config = dict(
    hidden_size=448,
    experts_per_token=4,
    hidden_act='reglu',
    router_bias=True,
    lr_router=0.000434,
    norm_eps=1e-05,
    learning_rate=0.00301,
    max_grad_norm=0.5,
    max_steps=3407,
    dataset='wikipedia_en',
)
Below are experts of layer 3 (counted from 0) of a mixture-of-experts language model. Rows are named router (the router's row for the expert) and show model dimensions 0-111. Each number is 128 + 32 x the weight over its row's rms, rounded and kept within 0 to 255. Numbers have three digits each.
After each expert's rows: "comes after" lists some tokens at least twice as common just before its tokens as in all text. This comes from a sample of Wikipedia text that the model never trained on. Tokens count by the router's weight.

# expert 10
router:090102157156114118168061080084119172126108134092086125125074173124151129129149108063093133171188072127159125124187156118120116118153137164143107109112121192126092145118135111116051148123083111126103084075084091097090145202114143122127100125119120158122166093115109108102111085132150133157120154087058149138129078161128118168125100092175
comes after: "\n", "-", "|", "=", ")", " ="

# expert 9
router:052144134155173076155077144119148148117129179117132158095054162132146148166114122132164121100149086138108122145152176147163152093137133145150111133115084156133130129113092107157086107116106114120125114138109147138096128110167154116169113071117145173101116171067111163080106086112097132141163117131134121134100097114114121152097145084125
comes after: ",", ".", " it", " It", " that", " he"

# expert 6
router:114113124160146162113137104076137146157127167175125123146143189129145119107085065091126151124126129150121124242132139170097126112077088162099112138116107176153098115133135126135054160166113049127078109146093123154097121129098163100128146143132145130127147169136101164114092091114203078154168161065131115154160110182123113163157110087141
comes after: " |", "|", ".", "\n", ")", "  "

# expert 20
router:129084163186138187129105125066163189126139190119136141071129163171178166139160155112164094144150166140152104151174117145086093116083111156147136140102095118183089104152146108124104137122108135107073101173145132031130167173170161114165100076034140129144139172122138143140081151097151103086189175100090145192157078129145081140133111143125
comes after: " |", "–", " (", " 1", " 2", " 3"

# expert 16
router:101092150135194152160141118113157171087150140168104114123157118111158125148161113127176135104050124144129130123136204110098154106124086134105160124106075159196117126142079106160102164093129107151115129119180189106071125071156158113107152119095101186167187162149080145073082113160137091137152170133150171190177107135164106135102114121180
comes after: " in", ",", " the", "19", "|", " ("

# expert 2
router:114122164147204152178156098086147178141112144095156141145086172137205133198122086079171119141149125191168067191160130127079173121096151177194142159136130138150091146101095132140116146102129123137103110031174156095106147070144173102138116113131145095139163197148085158085104152141190097105124156143127134180191135138174128117121130137094
comes after: "  ", " of", ")", " in", " at", " on"

# expert 4
router:066138139120122134129127115140105187111145152134101111142113078137139137126108130119194095097199146209121091163158151145072147112142159110154134144104146138163105109135133122145110172119121122165091114131122140096098185114097165103156076104150130158077142163084081093121116113155175079158140162065141150160144101148143121132099130132108
comes after: "=", ".", " =", ")", "\n\n", "\""

# expert 29
router:077066135168140134150128136027129143132101147137110147151152118136161124126125094136173171145102179160158082173149179199127113118150158120161078132090109164135087171146073093176082161134104092163149078113147124071070177133113166098167135066110157134145142211124081127087112126121163099115162152109093145168163084192160119141067113097148
comes after: ",", "s", " and", " well", "er", "es"

# expert 30
router:113072169163149152185135077089180154176144231172125132052109156163169154151153102101149137159112140194189101188157112124109156150136120170166122124092124153143166139168087074187119150106082095105103098069172137136046177098133126138160138054075175166151123141152119122130122145120126133092209122124159150197172088185142085127113143127100
comes after: " |", "–", "|", ":", ";", " ("

# expert 24
router:124117165159121135102139095086145151060124186142091141129140090203100093103153100107120152134073156138127111126128139152104134092154135158114162165093091125105076125161141100166064174124108117162151086102112152037116135117159163144132138153089148122070203149160137194105088125126227096149149164109174171124145144125141083078138117128096
comes after: "\n", "\n\n", "  ", ")", "\n ", "\""

# expert 22
router:072095174119178185113119075108133145155112117143125158135172136147191172163154102118175128126129159147193113132144111126149165126134146148194154147121160145170119148113113131130047096095123090118120087106170126086112159103142144121165145082119122142085178140102084132130076140107160121078149138082146109152143166133127131149128145150101
comes after: "'", " of", " in", " as", " is", " with"